Weights of a small mixture-of-experts language model, trained from scratch on English Wikipedia.
Size: 12 layers, width 256, vocabulary 32000, 44.4M parameters.
Training: a variant of SOAP for the experts, 316M tokens, 2766 steps.
Below are experts of layer 3 (counted from 0) of a mixture-of-experts language model. Rows are named router (the router's row for the expert), gate (a neuron's input weights, with its number), up (a neuron's input weights, with its number), down (a neuron's output weights, with its number) and show model dimensions 0-255. Each number is 500 + 40 x the weight over its row's rms, rounded and kept within 0 to 999. Numbers have three digits each.
Before each expert's rows: a language model's description of what the expert responds to; "comes before" lists some tokens at least twice as common just after its tokens as in all text. This comes from a sample of Wikipedia text that the model never trained on. Tokens count by the router's weight.

# expert 32
Numbers in dates and tables. Numeric tokens in years, dates, measurements and table cells, such as the 14 in 1400, 10, 17, 2013.
comes before: " |", ")", ";", "th", " –", " m"
router:473468486458425490545456562480562483528472522511545512504457501530464425446460436484551462556472506481466507550486517503526467545446559450523498521551485546427524480456527439438428430475476429525525518494546494432531570459548440494502521489565498505487519516463460479512505522523488584464535460513498533521513557533477525511545447500470566525550561543564542544544441436514436448463466563510460562550503525530506421446536566495522491463562459502508517499565520488543468531450530504506561486591475484451539545501423435533572552455536573535558469570539537488543491503478431453528452471554504496523507573532493453491468494568493465523496472481597499513489540512568513489543475522492518571506449471545532514601502519447478456502480539471499519544504487525539530500467561540
gate8:551503487464533528540480511525550480568478537529509469603448552441502429420463457537548448551481468494487604430436476485538515512461451510487519557488504437461472506541489513493421489531525503479522437481539493508507530521523466560554514500538545536530596585452434510509477487546574465408461456522496465479536472574453440497445486379430517442455541446519562501560528526522482526587477478533510523481570457556529431555557486513516509519479545507489504461510526507464565433496501490513537494479470542495513512520495482514452523491500605577522478570565510461430493534538543500504521515591495489475490519524499481478526539514520430484453471521516450472551467535461445482537491509562539489509566497540530452496481497490466491481514521506521478440448513561506465530455498572
up8:529494530515495488471471528505493522488478452462495525454491529598542481560515570541544497438472572465493483452608447486523489498468516480507430486526498504503614455544530495548533546442503574510546504445502519520462509520487455454474552472504536509477492522550475456482582439537586484550525511465448561513420497501574624474437491492523496496557550500421490474447481499519598519457536483504564524489448552511545501508440477424518530467538524541527499502499483445444433564467534450543429470504538478506546445526534571550458461523471468502544481451456513539497545516490536524524518542501487525499504494482470592532464447447431532474537487504508458462515512466477486475472501468524473443493429552501466540572521534552493451504556533438505531424466530437475554575493524522
down8:467447529501559473469573518520463563504556495455527580423440493406512469457496490501533518469470421524529430490515563560455531509536466526457569506435534468489584486517508403469492481484518522507499525484463441565460458487481511545490491451467538518474442446485476447500477550452421447488486484514429496497547497563526551511469412522444470478522550528502522526525534505484501469446522430500547458536503520468520586508559445496511492490496512463434580494490423560531555464486521528545478498518497494480480451517487462481524449479405436526458485457500462465534510518511540502563503467428495523450473489464428517455529474501468520542494477539580502454521537541552506504445539530460519452452421525419528500553536441474540561503470433544463515484517453509484478484623529529
gate9:501522490481515465522558539455464524500479440499551537417466533483469552424502495515547492524490483474454396533422473502507403485480549517528551548492507470492567425509428392457503531540535434489419562454462480518495539506507549498492565542487491488473449488479506500551440439506443533500461505510467504513517505541479489490487504558562533521553539455506519518483548494498549427469509512450470555497504570525537473468420469544549504468501514534515518494475561512464508477543460451495481605534569472451491495469482533560484525519508601616468588545513510568522539440504541487465434512449508486519483497541485498517494453447481584510470525495513458532492475583485536432558488523505493532497463491478522538566542507430476427449469528551541512451509549405463476545492514475
up9:482532497552505543499574496458514568494387450487557585463518433416468559510452482534503495496482481547531456524454480499442430504490522498492536515476484553469574526504471489453499504558460446457509454465478455547518471495442585532556508543475518486513495502467494427462520457485559456549450541619498457469487526538523486535478512478508498494454459520493551544496511472486471524466520508539448535530440529582600506533495466470542542498499508520509577516404508485486491507437453438483490545458527496472484479418479517516498423476464497540473598457563537545524475461586499460480450500523504472477523471441520529508537468466474602476492474420497528567521477502477571506435496504452432436557466496524506514487576509457448462516514532540470476513556567496402487511523494499
down9:444490456519488491474453439498516528526485468501504530512526507509485520517544579577562549548557577441518480462534484429450473493483526437477506478432543492469466522510513645533554494508457517503465530514494540497488455424462381472498452528561446491538507484458517560471505504546492484487459466484569488549455502455557468496439471420535535451448471492493508444545461530551484504494499428431455534458590520475462609550561522504418517502491490465533487449477462437481571480557548505524516455502535530471464516486533563487521458458577481522529524499441466511496473465504574441508517544518512506598472508539527498526462542440537518485567424473489511442532542518516509521496478483510473500430524501530598514473473419501471462550509444465486478461483468542483454534505498547
gate10:558539489537493578473453505455499477462559525516446532591528484463467457460538487526499502494540465560561467519537590556425576497513509547507517531483503465501556509526536379453531459533481500487509495556448523483441495451554514550535526511483497509554456509530494506482504551540385577480503457525554466555551533482518508482499498461516601458465463551526556524586511495511480533573465549520508463535504465519476443509474498513479498468507484461483471450506479546514518519497515585473450556499530469445466532399610487484501573513544501548488547474472529478545522501492428444466513533457572477423512485490487474439504461491507511506558515487546427498468453522453516492557494529496515485570480461499625432548452540571500526508547516497573483525475548472483503567484498515
up10:559514516484548534504558466484451479434504508457457466516611576521536521530550558500508540520533506557552520488527510554453525528498487535444489509490439536496529483530519476515462556516526450546474431546457461549512514514509533544561475568444477518478489445509525412481504541513477489533478437524566474496502423455523512517486507501461523467467447496573462595570501487468446518474496504573517481448486526495516522561567493574548487472548483524590497537445571486531505493579439547431474525491446506544428550429510538459466507494530519519446504480479479476580490505446451444520509461531535480512494436569448536447527466424539493468538509486467514512522524517457410462492478569496456418593520489531499462526534433557466542506498517473481458524523595526485469432536482454
down10:512569504439540456485503475496542524531495438459487566447520439496448464498568497506443473534588513573545474501542551505521503486533477624515518477534529502493491500498520618539420490479603425513469484525450503540506481491468547480519487502542452495446508503530483455477468473495521457472434549527533509407529540454579527503522559498559483517465438517515502487451433558556490500514510515519517484424538497428432518550427585556523456501521535504491417524508474552483477532462549422474444505530449561435531548467466513519485463494518507453482481432492523472534431469510565479440470499526467469470465436525524543436464441529472597502555536496488451502511579495398489482481535510467443478506564455463481481447517507495553498519497482494471466522490465472551514489526507461
gate11:522504515499493479509437557454460501491477579532546472458491529437538517537551507466552495543553525440549490513475549536457552506489467421550508452541492469553519516380538470478521455479485478491454506470441558480500541495523575430550476467497462442493512486476543469534491527521493572465465460475471514465573374525480585507487460483524557532454534460501426536490557492469478490450469515457476518491499467509486494492454516450552504493505575517505488500488548451502483480486542426499544487438437520439578544426500464500419518542501563441583511484536497494498549529427455617511511538516504569509557513544509525448444493409483422492530535481552527537489470498472508481483449476495507495561473562513508536555471513568500593443465436494469492450438476454532519489507505519
up11:529536483521482524497572499578466507482513412430480551521585510549528503476527508505520552490497502509442460448528472490514413446516493559522490524494503556481530509473492497537451527482515450465477506542537500555468477535512406533378563609501489532484505500505460481473550523485553435581533530396517481515447565495492459494540512557469461430546452556504511578485438522511532484471501543504451515567471551484458527464506427527502469491520493517533443536476510534495586587536469557506457549512554478553502517559449536511551513448510408562492531505421503517509435534561476435451523503476516526517459487487528517546515504527558534492414467500525529517573482510523462561463508473505522563535570471483551529446539477444477458476540438451513484522531523486473495548585500505
down11:498503530485496544449516499518415524516534534551521537472464472473489512475455477530606549576476449484471548555538450540494409533515466557422480537550485524489492520446503496566472473513506463512511491476469522540515485520469587439559429536518496628502513503504409565395443498523518580471505509449465477516501478569503465514527464507512444517511464552532494542394518505544473512472508459543497486497506535455490525543489484534425487510488482437507456536554449579517469461529428454559464544519500520481496527483461442493482507464481558504465471595422459488497503514514449593527464427504456529485508512585535469538514540562536524477484564506505475475471512511502434460474455516514536436479513479514488513530611497444491500518556530521483412525443561489450527478535502498
gate12:577517512456472459525492489504518519563456529461523489531535516500445377492548540598501453496431517489551560516410450467471487470536525553475526502444482518560511536459468457421475433497476469541505488511534444457449502518480483520469434469612526468474545499524468530499541445473488536537495516444551473461463466511546552498494477445554507470532505513439472538501449515446546440487468448462460512529557436547495516547497486536429517548492482523516537489587454423503507562470447462547517529571472557431514482461527476440548506539421495454495448526470528475441567413535476571531502484533503474512478524546518452487503514509473485536544462529541577463487467490464588536540514510480455524517537495536481542564461530507458469496483521494467417444462468515441534522487559582
up12:533498502460543505465488504500490484475468476566461466550499464511438468426438550486511501518509530447501472423565536475506516526474508451532435392446537495489529511559491547517500480515544441426464506429504482520482447507542496565498521433569487524554407560579532525545541546551483540484527498550468522512490543478420516438493522477487478476514513502497500552522516475531451479545505523548550521529472488509464525491475480504517476467492537563494510528444459572487470512555504550455448471534553548471528508435505484508460478452478490555489561476474569557458383534499467485463565577446428504420544513509488506415535462474547471549523483517466512561450424514471465543493525426458568545472447467523532447463525487424478430508509485429565548508439503550487424514535518448
down12:528483432479516496479499521511473506462520476563550523506564495568463495580476462485572420452454564517525532493524461505557449519461449557450497526472537406528520490562505452492484516537578476495415522471533538512484447459447490531409529522545502462463451549505528556509460483519487493481537488503451446526482491451467456421457433486444442517567551501490516514480478485483462554468557500525573445553517487542496475450554514541526469537476511501477524548548487531494497438480441468533442551567496537512507482450542478585421530483470549491510461526538568544515624551507492523483532568539474479470496476421456461433490551543514481533468416533513523529502443565533511516444499479423445482505489482492491474604551423487407524495501480484516519499493467544489469488475451492
gate13:506460541478520582500471509539577480524511479524560509437509531455508441492405480524523420473500469473493485535502513482497486437496526566460519454512518488501547463501565436498483542535478520481503456486547462452597550540418520539527518499550555515539510504479453480543463479497465536450473494585575483549486490483474483467550508470383601493492487439513563490566517486495469449554467524485473506492446500502549441529599448460447484458395493507458506496538525502507454499524440465453588483516479482533501516572402511494444501523525586545542495550512462480464512495500587510497490551470526519516495495585476515479544573457506458424494493555501478478541520542462508517580496565456525539522516496530518417541481478412431479518521484515499440487559533466522539475458471495
up13:520486486487472568514488474535526509539538582527486497487472542393439606407502505512527496533473471506508514507473496521501542503481440518456472481460516490408532477505555506500457438543583519557484416468455529499464529482506516499511542522531532522551549555501499486550505543513461532423492473526555505482516495426571490550428514473491561480525500486558579532541531541511491526523442541569522599565489482589523439542517446580415452460441520501545520493463434509528555547563503448505463527403557516432528502490510479479520526479452568436479516507531487529462462513483450481525539511532511424464503496564468485501497486479529499480486493518491557446499481482519456485455558487465513509551525418569473525497506481396481561471473509538501412465497517517498537476511401476
down13:514490545521421450446495470467474474552499457505539462526566437475484522572445493472458460561490534444529489438520480516507439514433502533512528455448573497506416532479528482554546469491526540505524509492496531519564412485582571451539447404510574459402553520501488566486451500504466477515480488470563501485501466485550489516463524469486416434520544515477527498460429503500482524485471434551490472471528525445530436521436506432554538472495509463563485540522480435489505476531493432534495441466488522512482537498484535430493530551511528495460505493450441492508533456535537531384520560490509530559526538546518534481520499486473501509484507574457477569540507552522493522489513510508581450509497445554481510487537499592514469469539554420514574558531518538473589529453561449
gate14:484565510510513502526505495522419460598557504526444514571544505484509520454546417518501450535431492547528504409554474619519440552570489559465502563542513446447516529538506488440514513435516490575503493469463535521580522478553498496481466482478499554493541542565506485447480444453454561441496585436480449516457498433462535456451460476549494579487537477494585509479485505463507509509566510554410471573508478539509548505484493510474508471461512477479442489459458521441560488429513478526435537503433508495462574549505569492487454466463547500470471492508549408431504482430440525530509535518487474483558493509498500517499438473476470501519435543550512543525514519507468446545523510491523509464559498467526520551428495474472523504460480513523430472485525495507446569518462446
up14:489511494489487525499449463499484518527490485490480523547475579497413515550513509512481480481471506489467563481493553568508477529521529531492522434561516430512426496470594498520514482537551482492453581521505578534507521462538496449628548553486540457516458508438547475530512453521471431530509435451553565519522461487500549456501432495467497441448494463455533522560458571448465541452418453487425501490435452592481501502548516521497514467561534416574533549409500489469552521458452481475509530458524534465496500460560506508518474498456432431552512478503504475498481483443489445442529487497509456484483538425435498510461510510486518550542527537548514578418438506433520457456530520517533554463490548539449434547479568511481507428519527418472512504490488485471479519511526533
down14:491523510496531517507490520475509485558426533457462525432546525497509473545464548486570539488446508449453574509448560464456485466540520519525458467534458590463575428484521557499442499516496518499478472530533449575557530574497438473473512476487479533612482449535523486512532552564485554498541541544541511461524517534538491474487466531488540524582434463476522544472527457547441472587553478480502540519527520493567403436482451511537438453574523544457527541522490451475444549510493484496504454627416487464515569507469517529498533460489421487433474456480546469517460514522508536458511466519490495443462524511518469523481566462497461495552439481514489537524531558546538577479514528552451570446527460496533513439490492518545499493541461530500488489489429491515555444463473563
gate15:466502533529511453506513528459525416488484503467498499483509457466408449503473551439452549446529420424505462512471508378505517420570507478531509502539541494442458480513519542489457449510539482472519508463461542470532514514537512541397562421545513561576500533489406484493516547467450479531495471565517548511482569448456520553510473531457540426530526474534476510522494462568413456482533507453496603500479465490472459472503406494470542526505485467509494504498515550502387518534450516546518453503611506442484439530494557531484499477498479504413566488486545478540448590498495503526546545484529499544487522456511463535478504534509527504526521458512463421459466504496463518504444572517514557494478506426504517458511502477488487504517553505476454537504582504471571439486527456
up15:470477495518507480572455448492496483440556500481521428498531539496436477472456518450525458541545457521499439375392528496542498521500453482504469497466502481495531434509493409509488455450568519502499522387522585468480520468480542474534554484527429512551476565502424573499549490598477493510469484539550520424494487561452495510508490473519478485536540478507460505519426492497443481555496538497498534433473453606480481466436458491475434514555482481449470412447469483544511506495559497506522595524466400542514490481443523462513491500483503450539509538505533515519572547488435526456486440495506568538561514508513451529472539481485586501516466557524542497449518542485540471457484501468507468454454445506520472456514570502539496532427533486503476539453527479524533481445540543
down15:518523474442480516517501510432526406506511514496496546540568487503447482465446505452516562481493519472512471530499565498509476501534494455476459484535450530446482463431434434492520516505465492518529535513431555486512470538494485497498486477480549498458557506437435473495541518544469504461542495458501440500518446595489470523539522470531520511526539531522521500492508527503494491462525496469425537493473442554496528429524599430412489497538442530584556438504481514467493512578593548526541518591467424555485527515472485600429437467530484555459461507491509543464568574482460589477482503525513562509559501481465538489494512507447512531501517511492589553478450501457502506524489503496544543423452482571604477468452549483439476537500471521530519467507557531604516448543552544